Experts of a small language model.
Size: 12 layers, width 256, vocabulary 27942, 39.8M parameters.
Experts: 128 experts in each of 6 layers, 32 SwiGLU neurons an expert, 8 picks a token, a softmax router.
Training: 370M tokens, 5645 steps.
Below are experts of layer 8 (counted from 0) of a mixture-of-experts language model. Rows are named router (the router's row for the expert), down (a neuron's output weights, with its number) and show model dimensions 0-255. Each number is 128 + 32 x the weight over its row's rms, rounded and kept within 0 to 255.
Before each expert's rows: a language model's description of what the expert responds to. This comes from a sample of Wikipedia text that the model never trained on.

# expert 35
What it handles: First capitalized pieces of foreign place, organization and taxon names after of, comma or in, such as San, Ar, Tonekabon.
router [161 170 168 182 136 117 111 108 149 162 134 131  95 145 121 110 132 175 102 142 131 109  55 142 105 131 104 113 103 136 167  67 101 153 129 187 116  95 166 124 159 142 115 180 108 176 186 146 164 125 166 114  75 111 132  95 146 177 108  85 150 121 164 138 180 142 179 131 205 118  90 153 106  75 129 148 128 189 130 101 138 127 150  62 143 196 145 145 168 130 191 118 104  95 178 114 111 146 115 154 198 118 150  99 127  87 148 165 169 155 169 170  99 149 106 116 157 135 141 122  96 182 120 127 131 163 171 184 137 182 131 123 173 126 151 110 131  71 147 135 105 139 133 128 134 156 117 222 135 117 165  81 178 176 191  76 101 115  88 149  88 129 102 142 108 150 139 177 172 104 102 173 148 179 158  95 179 125 148  48 125  82 119 140 136  86 117 142 115  98 110 146 186 102  99 104 157 164  80 117 125 111 141  68 139  92 157 122 143 158  86 182 145 123 137 139 108 119  98 119 135 100 165 136 146  78 190 138 116  97 147 160 149  89 101  96  98 109 135 147 155 183 127 154 107 112 175  96 149 140  83 147  63  76 134 147]
down1 [137 148 145 165 177 151  82 147 137 133 113 100 109 115  98 179 119 193 154 120 147  73 195 128 144 141 115 110 157 112  93 135 133 148 107  52 120 127  96  97 180 127 194  70 137 125 177  92 102 129 135  88 141 111 143 125 130 129  87 104 164 117 105 135 139 101  92 112 207 154 120 137 118 105 178 139 142 104 198  72  74  92 144  40 119 113 161  71 151 153 169 104 114 139 152 113  94  76 131 137 144 189 128 105  88 119 111 180 122 163 159  96 166 131  77 148 103  63 148 158 138  74 126  98 170  88 147 151 140 114 114  95  88 134 189 103 108 148 167 121 171 153 116 150 139 118 156 176 113  86 114 161  96 122 102 176 133 130 141 110 126 172 204 121 175 138 101 128 153 103  62 110  69 119 127 112 129 112 149 123 158 166 139  94  81  91 138 106  99 127 103 131 118  98 188 130  61 162 149 160 185  87 166 125 109  65 131 130 168 117 141 174 158 106 131 109 134 123 179  65 129 168 152 136 156 101 117 118 116  78 115 115 175 122 148 100 138 159 111 120 177 148 120 123 114 103 115  32  52 164  92 164 119 148 110 127]
down2 [ 92 165 112  97 108  94 126 108 109 184  94  64 148 107 152 163 129 155 159 138 181 132 155 102 184 166 185 129 166 129 137 180 137 184 133 108 119 168 103  78  99  76  82  78 184 169 124 104 164 157 111 180  99 122  87 122 124 147  84 164 125 133 109 137 115 127  95 137 141  89 122  89 121 103 116 134 155 150  81  98 108 170 159 147 148  97  82 171 199 120 103 118 157 150 123 119 135 102 148 139 122 130 131 124 160 155  94 115  91 167 162 133 182 123  95 182 143  93 120 143 169  54 165 135  77 124 155 168 165 168 155 157 139 111 119 147 154 124  75 147  83 140  83  93 122 101 109  78 136 214  68 100 147 144  51 161  82 101 117 107 119 153 107 160 132 144 168  66 127 125 112 187 118  61 138  62  78 146 151 179 159 163 132 153 194 166 128 139 160 113 146 145 115 126 120 150 131 170 167 146 118 128 148 116 132 115 165 146 126 141 140  40 115  91 156 142 108 184 117 126 153 115 114 100 124 109 120 210  71 140 103 139 168 159 150 132 171  80 106  93  96 113 185  80 153 140 119 146 152  78 152 151 114 110  81 144]
down3 [130 121 102 139 134  95 154  99 138 132  39 167 106  23 134 133 123 127  82 134 116  94 180 216 149 153 169 172 113  89 160 177 153 142  58 151 114  98 123 130 107 142 120 145  52 124 189 147 149  84  92  98 140 104 109 132 154  58 125 128 116 162 126 114 136 133 164 164 122 177 119 123 139 160  90 107 152 120  91 151 182 163  45 101 111 112 101 111 154 149  81 134 124 140 104  84 135 108 169 170 147  92 170 115 119 119  86 106 141 126  98  89 132 122 155 100 159 158 101 119 160 140 103  55 105 126 128 133 148 135  84 146 118 134 152 123 170 121 155 133 141  63  88  71 121 171 114  78  89 164 112 104  89 148 172 134 126 129 114 133 106 162 158 107 144  64  92 120 121 174 141  69 109 105 122 127 179 133 102 155 117 104 122  94  72 155 156 148  98 127  89 124 145 125 114 164  71 141  98 116 166 133  89 173 133  82 134 162 164 105 118 165  98  72 151  82 103 127 134 151 181 160 108 147  41 137 146 113  98 100 150 117 100 158 173 116 122 102 157 102 235 125 170 165 164 102  84 136 158 161 123 115 180 158 124 154]
down4 [148  74 161 164 118 149  71 155 166 121 168 108 198 100 170 114  84 131 167 134 166 185  81 121 149 182  91 188  99 152 186 148  97 121  98 114 140  97 156  43 156 116 118 113 136 133 100 100 140 132 146 123 152 115 134 119 156 100 214 133 114  61 148 157 123 133 104  82 108 133 129  98 177  88 137 111 172 114 148 174 132 134 141 177 204 151 126  63 111 132 131  83 128 118 135 129 109 106 102 129 212 110 137 139 104  91 118 151 117 156  82 123  88 137 110 116 195 152 195 162 129  55  70  84 127 116 190 132 126 134  89 187  79 140 143 106 122 147 169 164 174 150 120 153 119 113 139  98 117 148 159  74  94 123 138 115 106 129 163 158 104 145 140 109 137  78 134 130 163 133  80 120 191  93 152 204 190 106 146 111 155 151 150 119 121  73 130  91  85 114 110  93  99 120 111  89 124 101 100 129 121 147 110 157 173 121 100 131 118 181  95  70 103 115 131 140 208 146 154 122 103 139  92 158 200 133 129 149 126  53 135 128 110  96 138 136 110 146 125 154 144 108 145 149 126 165 100 120 187 119 158  47 111 139 116 137]
down5 [151 118 140 145 179  34 116 146 106 122  82  94 143 169 158 121 119 145 121 114 159 128 112  98 101 139 139 103 122 144 192 100 184 130 154 139 126 148 171  89  92 123 159 140 123 100 113 161  91 115 146 171  96 105 155 136 137 100 105 156 114 181 135  47 115 148 154 109 136  89 143 142 172 136 155 117  88 107  95  88 118 120  63 133 141  81 174  88 112 116 112  86 164 189 157  95  79  86  97 142 124 158 108 124 123 143 143 120 118 147 104 118 162 135 110  70  87  45 114 201 128 136 132 115  96 106 127 143 106 122 128 146 164  87 160 139  88 131 110  99 104 107 124  87 123  87 183  91 141  59 158 175 142 156 101  93 167 177 123 120 125 137 107 111  91  80  94 120 170 139 137 182 147 106 128 148 193 153 113 100 172 135 129 107 117 102  23 109 160 176 125 129 155 144 142 113 149 184 121 115  90 147 130 121 185 174 200 137 148 116 140  81 113 169 111 118 165  84 169 119  93 175 171 146  90  87 170 122 134 104 120 141  91  83  95  89 122 148 175 132 101 121  94 110 139 152  80 185 194 174 148 169  43 140  80 102]
down6 [171 161  91 148  91 122 160  69 135 125 124  88 113 139 118 117 101 137  98  70 156 154 149 142 116 104 132 139 115  87  71  80 131 156 130 134 142 136 124 113 138 143 153 177 125 172  63  83 125 133 158 124  48  84  97 138 106 140  99 106 181 162  66 112 152 122  90 134 117  77 164 119 141 147 102 146  72 118 104 141 120 130 149 115 144 113 181 152 136 108 100 144  82  88 119 112  90 127  99 196 146 159  44 110 126 109  85 119 151 127 128 152 131  48 149  96  85 117 133 131 137 129  59  94 115 129  96 102 121 126 110 125  68 124  87 195  83 179  97 120 125 178  74 187 153  86  78 158 119 149 149 120 110 127  97  95 131 112 149 115 124 149 113  97 169 155  93  72 172 147 149 119 132 132 115 120 136 120 135 110  89  74  58 124 133  76 122 178 142 113 122 145 141  37 116 136 164 117 153 122 146 101 100  92 191 113 120 173 173 145 152 136 137 100 105 110 127 133 126 115 100  92  94  91 107 159 101 156 135 130 100 139 168  64 141 112 159  68  83 109  68 228 163  63 140 166 163 129 128  96  85  97  81 193 160 122]
down7 [141 121 137 150 151 112 174 132 152 105 144 120 158 120 144 107 139 154 148  61 188 123  77 113 148 171  75 136 157  47 142 111 135  91  91  91 126 145  95  36  98  94 124 122 110 174 161 150 164 134 117 111 135 106 180 123  96 144  64 115 102  90 138 143  89 165 123  72 119 132  88 106 147  54 122 194  93  86 100 101  97 103 145 107 120  98 143 131  99  96 170 151  99 151 147 164 139 157 137 175 146 129  98  90 164 100 143 129 128 114 173  91 143 153 174 111 108 162  72  87 144 152 100 125 105 132 147 136 137 154 122 133 153 106  79 101 145 183 103  57  65 103 130  82 173 108 110 151 154 100 137 172 148 191 134 181 109 166 188 124 141 154 127  68 114  97 112 121 109 163 107  58 194 129 129 141 128 139 113 135 160 136 122 122 104 107 123 185 141 120 166 108  72 121 115 147 122  76 154 107  88 110  90 197  99 121 193 147 125 127  60  90 116  61 164 172 104  70 183  96  78 136  82 133 153 137 116 154 113  85 133 111  87  64 122 108  79 164 138 110 139 134 129 153 153  68 149 172 139 166 123 171 131 147 105 121]
down8 [148 128 159  69  87 137 139 145 185 121 154 139 125 108 123 126 122 133 138 107  88 162 183 160 141 137 155 179  67 120 149 131 116 100 131 130 186 135 148  89 161 130 103 190  91 135  90 151 124  98  73 157  97 141 155  90 143 140 147 149 134 103 187 151 133 161 147 112 150 157 135  98 140 132  93 137 138 216  95 150 128 149 104 105 117 157 129  93 161 134 157 130 143 103 151 147 138 156 144 101 146 121 145  93 142 101 179 138 169 132 152 102 126 129 173 180 114  66 116 140 162 190 101 199 142  96 155 107 137 131 137 112 163 148 105 128 119  62 105 177 161  67 124 132 122  95  87 113 174 131 100 140  78 134 140 149 124 123 163 202  88  84 130  98 181 183 152 150 138 125 123  97  66 137 110  56 167 138 115 117 111 152 123 186 120 163 151 107  73 140 135  78 206  44 104 154 138 109 155 137 114 167 100 113 169  73 172  64  99 236 103 147  99 106  95  97 144 180 120 130 164 175 157  73 132 106  69  97  72  72 162 118 177 149 132 162  86 109 136 110 107 174 132 122  91 148 165 121 153 143 121 165 126 133  92 105]

# expert 19
What it handles: Word-piece fragments inside foreign or unusual place names and words, often after San, St or Port, such as oc, ag, og, Champ.
router [127 146 143 168 114 139 106 127 189 148 138 142 131 170  96  90  79 142 106 133  93 107  96 141  96 144 118 133  92 120  80 121  75 143 139 150  90 131 165 152 142 135 148 141 146  87 192 193 155 117  96 105  86 168 153  34 175 173 108  77 182 144 147 143 140 134 155 113 198  29 138 108 118  93 166 173  98 142 133  84  89 121 131  84 138 145 176 131  80 187 171 117 117 170 143 144 122 112  98 125 182 118 138 104 107 130 162 149 114 123 120 138 139 134 123 126 145 124 158  94 100 124 174 101 154 152 169  94  92 154 132  85 211 121 160 115 125 107 162  80  96 158 155 142 131 144 145 155  89 108 162  84  82 186 209 134 112 101 115 172 101 141 157 118 133 148 133 141 172 103  74  81 114 139 116 156 108 109 143  48 112 116 109 114 126 142 118  93 154 107 134 162 149  80  91  67 124 177 113 148 130  88 204 121 135 123 208  93 112 157 120 185 121 137 160 110 127  94 125  76 154 113 101 150 115 123 171 123 115  83 114 165 120 121 102 151 123  82 204 164 152 145 162 120 103 152 164 111 150 124  71  73  73 126 126 191]
down0 [166 173 160 141 128 132 152 151 130 110 125 125 128 120 140 113 136 150  96 119 117 121 119  76 167 156 142 127  95 102 168 119  57 117 111 123 133 134 111 136 113 120 122 129 150  95  86 106 144 115  90 167 119 116 122  95 170 106 102  75 120 169 214 148 103  97 166 109  94 104  60 108 124 136 186 123 149 128  87 188  70 104 142 114 198 122  88 102  89 127 122 125  69 135 184 211 107 162 130 112 157 132 125 127 111 144 104 113 182 128 167  65 109 186 109  71 151  86  84 137 131 117  81 148 157 113 184 124 201 160 160 106 127 150 165 124 177 159 100 103 113 116 142 124 146 117 123 119  68 118 157  84  84 111 175 116 108  94 139 160 150 141  74  99 138 128 138 105  76 114  56 154 129 140  97 142  78  99 139 111 123 108 128  64 163 135  99 157 135  61 140 134 156 105  68 169 132 148 106 101 155 124 172 180 101 124 113 149 154 179 197 180 140 131 111  77 145 108 189  60 129 115  89 108 185 105  80 157  93 100 145 135  69 112  39  84 107 167 154 135 138 125 169 156 121 170 101 143 130 180 103 134 160 107  90 105]
down1 [106  99  76 112 142 144 137 148  83 111 174 105 149 159  80  94 111  95 110 123  93  79 116  94 157 140 117 202 121 150  94 156 174 122 141 101 149 175  87 116 128 153 206 113 134  99 146  99 201 174  97 113  96  93 180 176 158  87 119  99 143 171 119  80 139 111 126 131 109 127 120 139 150 165  51 123 142 130 139 150 126 150 135 152 139 107  77 141 217 121 110 186 103 108  70 105 136 109 115 159 125  72 195 130 142  49 180 182  98 107 117 148 105 134 120 146 125  88 181 176 153 103 118 180 148  86  94  99 148 113 114 130 137 116 114 138 100 143 101 145 131  79 174 136 104  70 113 141 151 148 101 116 133 101 106 116 104 122 173 132 141 157  99 121 177 205 106  92  68 124  52 140 109  94 100 110  90 150 112  75 147 122 149 189 159 148 101 202  90 109  80 131 135  92 130  97 126 104 185 121 154 160 126   7 143 143  94  75 157 156 141 121 122  91  98  81 151 101 114 137 144 100 146  99 158 125  92 130 118 140  92  91 139 149 133 108 140 117 132 111  93 103 125 130 137 134  69 131 111 142  67 130 166 139 100 182]
down2 [100 146 100  60 130 138 144 109 134 129 133 154 116 135 134 189 157 129 116  90 168 139 132 120 111 131 144 123  86 160 164 148 123 110 141 105 123 130  87 105 101 118  93  92 137 134 165 109  95 172 202  82 170 192  91  86 160 192  98 117 116  68 141 127 127  66  79 115 144 111 160 155 127 141 169 130 145  90  43 182  83 100 113 179 161  84 116 158 180 114 134 159 124 157 161 125 135 104  99 172 145 148 126 164 129 110  87  43 113 155 126 117 134  92 197 129 201 128 148 163 117 100 134 151 118 111 110 143 143 121 153 109  73  94 104  87 118 130 161 169 146 107 128 116 100 119 130 183  97 142 204  90 129 132  94 162 159  72 193 111 102 185 122  84  67 171 127 130 169 153 167 120 176 154 100 151 147 176 134 178 155 169  86 119 137 134 121 125 136 127 159 107 109 144 110 128 107 122  89 118 149 111  40  80 118 105 109 142 186 125 153 155  88  72 106 104 148 119 139 115  92 133 129 178 124 124 102  89  84 165 147 121 140  76 154 204 136 105  80  64  82 128 129 137 121 125 154  96 198 114 162 155 124 114 106  61]
down3 [ 89 137 154 102 116 127 199 113 121 137  76 118 160  52 162 170 123 112  87 120  88 157 143 126 119  85 143 178  99  90 142 120 100 120  98 116 120  69 130  35  85 124 142 143 101 111  98 163 126 118 164  91 127 160 119  76 156 118  58 127 143 166 134 124 179 140 203  69 132 166 108 135  50 142  98  90 119  94 171 203 163 134  69 112  92 143 116  78 148 104 134 180 137  65  92 178  79 140 124 116 121 109 195 150 155  79  99 146 159 105 116 167 123 111 125 130 124 114 152 184 151 144 112 158  96 176 124 132 170 100 126 149 122  99 149 159 120  80 108 126 150 115 134 107 141 126 156 119 165 134 128  88 100 101 155 138 125  78 110 161  77 130 187 129  93  78 154 171 126  95 137 134 178 111 130 105 139 130 185 135 168  86 119 203 163 101 143  89  88 128 134 121  89 127 161 112 136 161 153 118 165 146  95  75 181  80 186 174 154  95 197 151 155 126 112 109 169 123 118 164 127 137 130 107 165 181  88  88 110 141 127 174 166 146 121  95 163 139 107 157 147 158 122 125 103 221  81 126 136 117 100 113 120 142 166 131]
down4 [164 101 104 148 150 170 136 144 170 153 131  67 120  95 155 141  99 100 153 185 100 115 131 131 151 132 121 152 106 173 111 104  94 115 201 120 116  76 115 126 143 168 147 158 176  91 115 119  73 167  68  48  89 101 130 165 122 107 176 139 124 118 125 128  95 138 159 141 105 185 139  92 143  33 113  99 147 174 162 126 106 181 127 145 124 155 125 125  73 128 157 120  93  87  75 126 170 139 134 162 166 118 127 105 135 122  97  84  70 120 101 144  81 150 116 123 110 149 158 163 134 128 197 167 124 155 137 104 115 148  98 131 119  78 150 104 165 170 132 127 137 176 142 114 109  93 126  78 122 143  90 160 146 157 129 150  97 106 124 220  95 130 122 140 128 122 123  93 154 118 142 137 107  63  74 110 164 165 115 124 133 130  92 109  73 152 176 127 103 150 117 144 125 189 100  90  53 129 116 193 158 148 112 141 117 117  50 115 120 147 209 104 105 177 164 108 139 120 132  97  97 101 191 138 156 115  66 100 135 166 164 138  96  49  84 139 196 142 106 142 169 136 175 142  97 115 107 101 166 107 180  94 168 139 109  63]
down5 [145 117 123 140 156 145 172 171  60  97 120 138 133  96 141  84 231 129 118  85 129 162  89 149 114 118 131 138  82 148 102  88 104  93  90 143 145 145  98 117  72 126 146 111 166 125 146 140  80 144 147 168 125 114 127 140 100 129  83 154 130 197 175 156 130 163 116 142 131 100 169 119 185  95 133 119 163 146  77 140 111  82 112 176 150 140 114 157  96  84  84  52  96 145  93  80 117 143 188  95 178 179 186 130  79 106 152  48 141 136 145 102 153  70  72  67 105  90  87 133 100 102 167 136 125 132 125 136 124 148  90 123 147 103  70 147 112 187 109  94 143  58  97 101 125 141 166 156 159 128 163 125 142 192 135 105 137 149 139 165 156 177 137 175 132  69 139  95 132 140 151 186  71 138 117 124 106 114 111 104 159 129 109 163 102 128  80 140  99 159 185  83 146  62 113 118 102 168 114 126 108 121 111 150 184 107 124 148 147 163 138 118 155 136 143 185 111  99 160 181 146 170  93  99 131 149 145 149 141 141 144 154  60 112 177  74 149 150 152  66 115 125 116 137  65 173 135 151 102 149 136 100  74 173 129  85]
down6 [144 138  98 103 105 108 164 142 136 116  59 155 116  99 108 171  85 132  92 124 135 109 117 134 126 159  78 124 105 129  99 141 155 147 154 151 108 107 173  62  30 141 136 167 135  95 131  59 168 147 183 138 101  59 149 126 111 140 113 101 168 133 146 100 118 181 125 149 187 218 161  74 108 137 147  86  81 217 147 159 133 101 142 137 154 156 179 159  91 154 164 123 101 123 108 149 110 182 157 150 180 115 125 105 163 115  72 110 152 140  93 143 112  98 100  97 138 122 142 161 119 135 123  99 127 183 125 156 179  80  60 136 111 120 148 128 114 110 187 102 136 153  70 128  99  85 155 102 150 127 138 109 141 137 127 153 163  99 123 139 163 103 120 156  75 182 105  85 159  97 133 153  93 130  47 135 118 125 133 132 128  84 113 114 202 151  92 131 130 177  70 123 114 127  86 129 111 137 185 142 132 162 149  79 139 140 149 130 140 227 100 146 164 169  95 108 111 112  96 155 128 151 137 119  88  72  99  65 149 120 138 158 166 102 106 125 107  66 106  80 149 148 155 114 127 112  71 180 131 179 110 102 154  73 136  93]
down7 [114 214 169 138 115  96 172 139 165 114 159 146 104 109 176 100 127 138 174 141 173 116 100  88 168 139  63 153 161  68 128 176 159 124  86 140 136 171 142 192 216 134 111 173  81 115 118 153 125 161 129  85 127  67 175 166 110 146  99 167 142 163 118 177 113 144 153 107  72 164 185 154 162 100 112  93 145 121 112 144 192 132 137 126  67 151 136 101 104  29 161 114 104 140 175  94  96 120 108 167 100 119 174 158 131  92 131 101 134 163 161 107  92 188 162 125  57 137 121 108 196 125  77  78 153 128 141 117 105 101 147 129 109 110 163  72 127 152 150  95 100 110  85 109 107 112 134 155 140 117 147 201  34 139 128 165  96 104 120 102 119 137 166 138 119 102  71 186 104 115 145 118 153 137 122 163 123 113  82 101 181 110 166 124 110 144  83 113  99 108 130 164 121 149 126 159 143 139 108 109 109 130  91 119 128  97 142 116 120 132 109 136  76 180 131 158 131 102 153 102 157  86 126 119  74 211 151  85 127 109 157  97  77 113  89 172  86 122 129 146 121 153 108 109 171 106 100 151  89 142 189 120  95 120 130 149]

# expert 12
What it handles: Surname tokens or their first pieces, and initials, right after a given name or period: John Adams, Frank Stap|leton, James H.
router [101 121 168 166 168 154 125 101 134 171 120 154 183 129  94 109 189 132 106 167  76 127 134 131 116 145 134 149  93 172 109 157 150 179 132  90 130  96 155  97 124 180 121 189 100 185 180 134 162 165 149 117  98 160 143  45 118 151 149 113 106  78  98 126 154 110 169 143 158 139 115 110  79 171 185 129 105 116 119 124 129 103 155 139 111 127 167 116 102 175 180 152 170  81 137 207 132 157 120 148 125  99 144 131 135 124 122  98 192 137 194  97  76 132 117 121  80 146 117  79 131 159 119 144 136 158 103  91 123 164 110 111 153  65 150 122 162 124 171 134  68 101 136 140 118 143 113 145 104  93 174  74 130 147 176  98  98 118  67 175 177 150 102 132 145 147 101 210  78 148  99  84 181 177 189 136 117 141 142  87  87  96 113 102 123 165 120 131 133 113  78 175 110 112 154 173  93 106 161  74 130 109 127 146  82 110 148  97 125  83  97 135 142 117 118  57  97 157  90 140 118 121 115 147 148 227 136 118 121 110 124 124 161 124 131 135  84 178 124 100 174 129  85 106  99  25 197 145 113 163 123 136 125  95 125 146]
down1 [131 198 121 135 154 137  90 170 137 110 152 170 138 155 165 112  50  86 142  56 175  83 171 104 172 184 140 190 110 178 121 145 160 135 105 101  91 145  76 207 177 117 127  83 151 121 179 124 106 122 115 113 119 146 152 150 101 124 153 144 182 106 119 208  49  82  96 131 148  99  91 170 135  80 145 124 121 173  74  92 109 105 151 125 103 108 115  80 186 105 136 111  85 196  97  91 135 116  95 105 110 112  99  72 101 152 101 183 103 143 120 141 117 131 124 121 111  88 149 123  93  94  94 111 110 107 139 135 125 104 166 135 108 167  98 114 129 135 177  65 173 119 152 135 127 120 127  80 105 110  92 136 152  77 112 129  77 165 112 148 106  97 112 124 132 159 102 136  70  91 102 161  43 102 122 135  90 103 105 142 151 148 175 145 144 193 117 172 163 116  92 169 132 138 146 133 126 112  68 134 133 156 121  59 143 111 117 136 164 124 141 113 119 166 112 123 105  70 194 151  91  88 129 123  84  77 145  99 159  72  87 156  63 157  86 102 145  91 136 129  98 126 102 139 161 170 132 108 175 169 160  88 131 112 113 132]
down2 [126 128 104 135 121 150 115 147 167 169 143 116 116 157  80 177 168 148 178 109 106 124 144 146 137 152 164 126 109 222 127 136 201 149 166  97 177 159 152  53 116 153 103 143 147 176 169 114 166 153 128 112  95 129 113  59  60 119 118 104 118 128 101  86 169 119  80 139 170 119 108 111  46 112 159 137  84 109 136 154 175 113 172 191 134 118 139 123 153 153 129 133 142  73 148 187 122 154 134 132  65 152 131 123 118 108 142  84 123 154 126 124 142 202 108 158  61 114  83  96 105 135 165 129 109  87 147 123 172 116 118 144 133  79 117 140 154 101  99 114 107 105  92  79 124 131 147 179  73 168 145 129 117 184  74 150 138 144 120 192 137 163 129 119 154 126 164 181 136 138 150 137 179 121 162 135 140 186 167 117 168 167 126 122 101 161 159 138  94 157 162 125 115 126 187 150 147 145 166  92 142 103 134  83 139 102 136 136 116 117  77 100 157 139 131  81  81 150 162  96 117  92  63 127  45 150 121 122 117 150 141 105 165 173 170 145  90 221 114 112 160 108  82  89 177  65 102 165 118 136 174 171  99  94 135 166]
down3 [ 99  97 125 108 153  60 172 180 199 139 157 178 111 106 131 148 108 127  95 159 156  60 103 100  87 157  78 101 196 168 110  73 112  99 177 142 101  81 106 114  96 123 117 103 141  99 176 111 159  96  66 118  89  99 145 179 128  70 108  93 184 109 129 141 135 143 121  76 146 120  81 128 126 141 154 135 133 129  98 130 139  95 116 172 124 103 116 140 114 114  82 165 117 157 136  53 108 163  90 137 100 115 112 160 105 133 100 120 154 101 154 114 109 116 161 112 106  85 152 189 191 100  85 160 128 113 167 179 149 123 150 148 127  94  83 145 117 168 124 102 117 133 107  93 138 143 173  82 113 171 118 123  85 155 143 144 155 116  91 159  66 161 127 126  82 137 139 143 107 165 133  98 113 110 101 108 131 160 128 138 176 108 144  65 107  97  64 124 103 167  79 100 202 160 121 133  47 152 104 112 140 142 112 119 124 132 140  72 135 141 123 120 119 154 111 107 114 180 132 180 142 144 165  99 170 116 175  91  82 126 157 134  79 180 200 146 193 139 232 180 180 117 100 167 125 159  98 133 152 108  93  78 103 132 107 119]
down4 [162  97 118 170 128 183 131  77 164  79 172 115 144 105 116 155  89 147 121 185 168 141 160 177 150 110  66  97 145  84 131 101 156  84 114 140 146 143 103 154 117 141 126  95 137 122 156 138 152  79  91 159 162 150 152 150 192  71 136  65 128 148 147 144 119  61  99  90 108 121 130 101 147  98 135 123 187 111 104 194  84 139 126 144 116 122 122 115 128 105  82 150 123 144  78 102 135 136 104  91 182  70 158  88 117 130 127 164 117 108 102 113 152 136 108 199 127 125 134 134  78 115 102 106  70  80 158 144 117 174 166  80 122 137 139 130 150 144 145 102 190 190 116 126 118 123 107  76 150 154  70 181 122  82 117 132 126  85 203 126 119 126 122 126 133 166 151  96 147  81  62  84  99  52  98 117 190  57 121 128 164 113 141 134 146 108 111  99  97 120 116 172 175 114 115 106 129  84 109 194 144 185 116 146 131 122 113 156 126 167 124 117  77 164 112 135 136 127 128 153 180 112  80 107 146 123 133 107 185 146 121 114  93  85 115 132 228 165  81 137 130  93 175 136  72 139 113 117 157 136 157  57 155  89  95  70]
down5 [131 146 159 179 165  59 199  72  71 138 131 160 153  49 159  89 206 123  41 136 111 123 176 163 120 111 135  90 107 124 157 177 137 121 117 138 120 158  89 110 113 146 139 146 168 151 136  80 136  76 134 179 161 143  72 125 155 103  86 130 130 172 152  74 180 170 108 110 199 126 155 135 186 118 147  88 118 137 129 143 182 182  93 151 115 110 124 137 143 128 143  77 148 100 141  94 106 159  90  90 120 124 108 125 142  66 106  56 133  47 122 148 155  76 123 120 120 167 137 113 129 128 145  85 123  87  74 138 177  90  94 125 145 131 107 169 107  91 148  65 101 119 128  86 124 133 145 104 194  71 146 140  98 134 155 107 127  88  96 166 133 128 138 125 133  52 140 140 161 169 155 165 131  93 140 139 157 116  77  59 137 152 155  90 150 168 117 136  78 102 109 149 153 163 164 123 130 185 127  68  58 101  60 133 166 136 132 118  76 161 130 136 145 114  75 107 140  93 118 135  61 165 126 112 127 171 134 133 132 115 128 104 146 106 123 166 117 154 125  96 144 140 101 114  98  98 143 161 112 146 168 167  82 130 119 102]
down6 [181 151 127 138  99  99 113 150 190 156 110 150 148 110 147 122 155 164 130 134 114 180 146  75 129 109 164 126 103 104 104  99 116 114  85  91 136 103 157 119  75 135  87 182 133 131 164  98 106 107 150 140 122 135  84 174 145  75 130 103  90  90 145 119 149 169 141 197 162 108  72 134  86 126 181  76  54  90 181 168 160 139 143 141 139 116 151 112 202 163 128 148 122 131 182 245 125 114  64 119 127 134 142 116 111 132 127  93 143 101 170 103 154 122 126 109 118  82 119 135 107 113 115 144 134 140 139 142 113 145 105 111 147 164 143 133 142 156  87 154 121 191 106 160  98 141 113 112 161 154 159  84 119 142 161 103  90  96 149 202 176 160  97 125 154 177 144 136 162 168 136 144 148 134 124  93  84  62 186  96 160 130 138 164 136 129 109 151  79 193 124 136 148 123 107 127 129 167 137  91 195 132 117  86 120 109 200 148 117 132 156 137 196 148 140  89 129 122  56 168 178 158 108  97 110 210 106 145 101  36 182  83 164 162 166 163 149 139 117 118 100 105 120 104 174 181  97 111 129 150 106 136  85 122 104 167]
down7 [ 94 154 112 181 203 178 142 115 124  75 144 165 156 135 151 115 177 111 120 137 135  87 123 138 111 132 107 153  89 149 199 133 158 103 137 147 115 157  89 103 141 155 121 121 117 152 142 143 116 163 134 105 147 200 119  57 207 160 140 182  75 110 150 112  97 129 112 121 118 181 143 130 130 139 151 137 103 158 116 146 155 103 195 148  76 132 126  84 116 156 109 197 108 125 131 153 132 136 164 140 123 122 107 140 163  82  98 124 174 118 125 137 137 115 123 171  59 162  96  82 156 104 160 100 112 182 116 180 152 154 110 165 159  91 116 129 108 153 143  90  54  76 167 112 110  61 146 131  92 133 107 125  65 164  91  68 104  94 123 136  69 122 171 132  72  54  84 183 125  63 153 109 191  89 147 147 126 136  57 113 143 164 136 149 133 157 185  91 132 155 108 168 105 130 106 197 124 137 106 119  99 153 137 122 156 132 144 127 119 164  80 108  92  82  77  86  89 119  62 178 147 137  97 143  68 142 111  93 119 102 130 114  92 129  67 132 139 183 140 131 153 104  94 124 140 111 116 160 119 163 203 120 129 165 157 119]
down8 [160 110 162  83  80 123 138 168  86 164 147 147 120 134  79  89  90 106 137 158  93 146 155 137  86 146 128 168 112 103 128 103 145 194  82 142 177  93 110  73 116 100 142 178 164  93 112 141 152 140 130 114 118  75  80 163 112 103 176 137 105 176 149 138 171  28 168 156 112 143 124 143  85 112 125 137 135 133 151 186 162  82 132  87 166 188 121 152 156 149 189 106 111 141 127 127  79  83 151  51 189   8 118  75  86 139 144 131 101 134 152  99 142 128 154 110 181 146 107 128 127 124  85 159 141 112 133 159 205 151  97  65 167 148 154 120 108 132 114  86 136  97  92 150 108  59  67  73 130 175 121 118 136 115 145 145 161 129  86  91 109 165 136 135 161 131 122 115  56 114 106 171 107  97 160 128 183 151 124 148 165 126 140 148 129 133 116  85 117 110  77 124 168  89  94 129 143  95 126 172 132 108 132 147 131 179 144 107  96 123 131 143 171 119 119 101 155 101 154 146  73 161 108 121 182  92 129 109 127  45 110 111 167 106 162 125 113 145 113 112 130 146  98 147  49 166  94 149 135 127  74 117 160 158 105 137]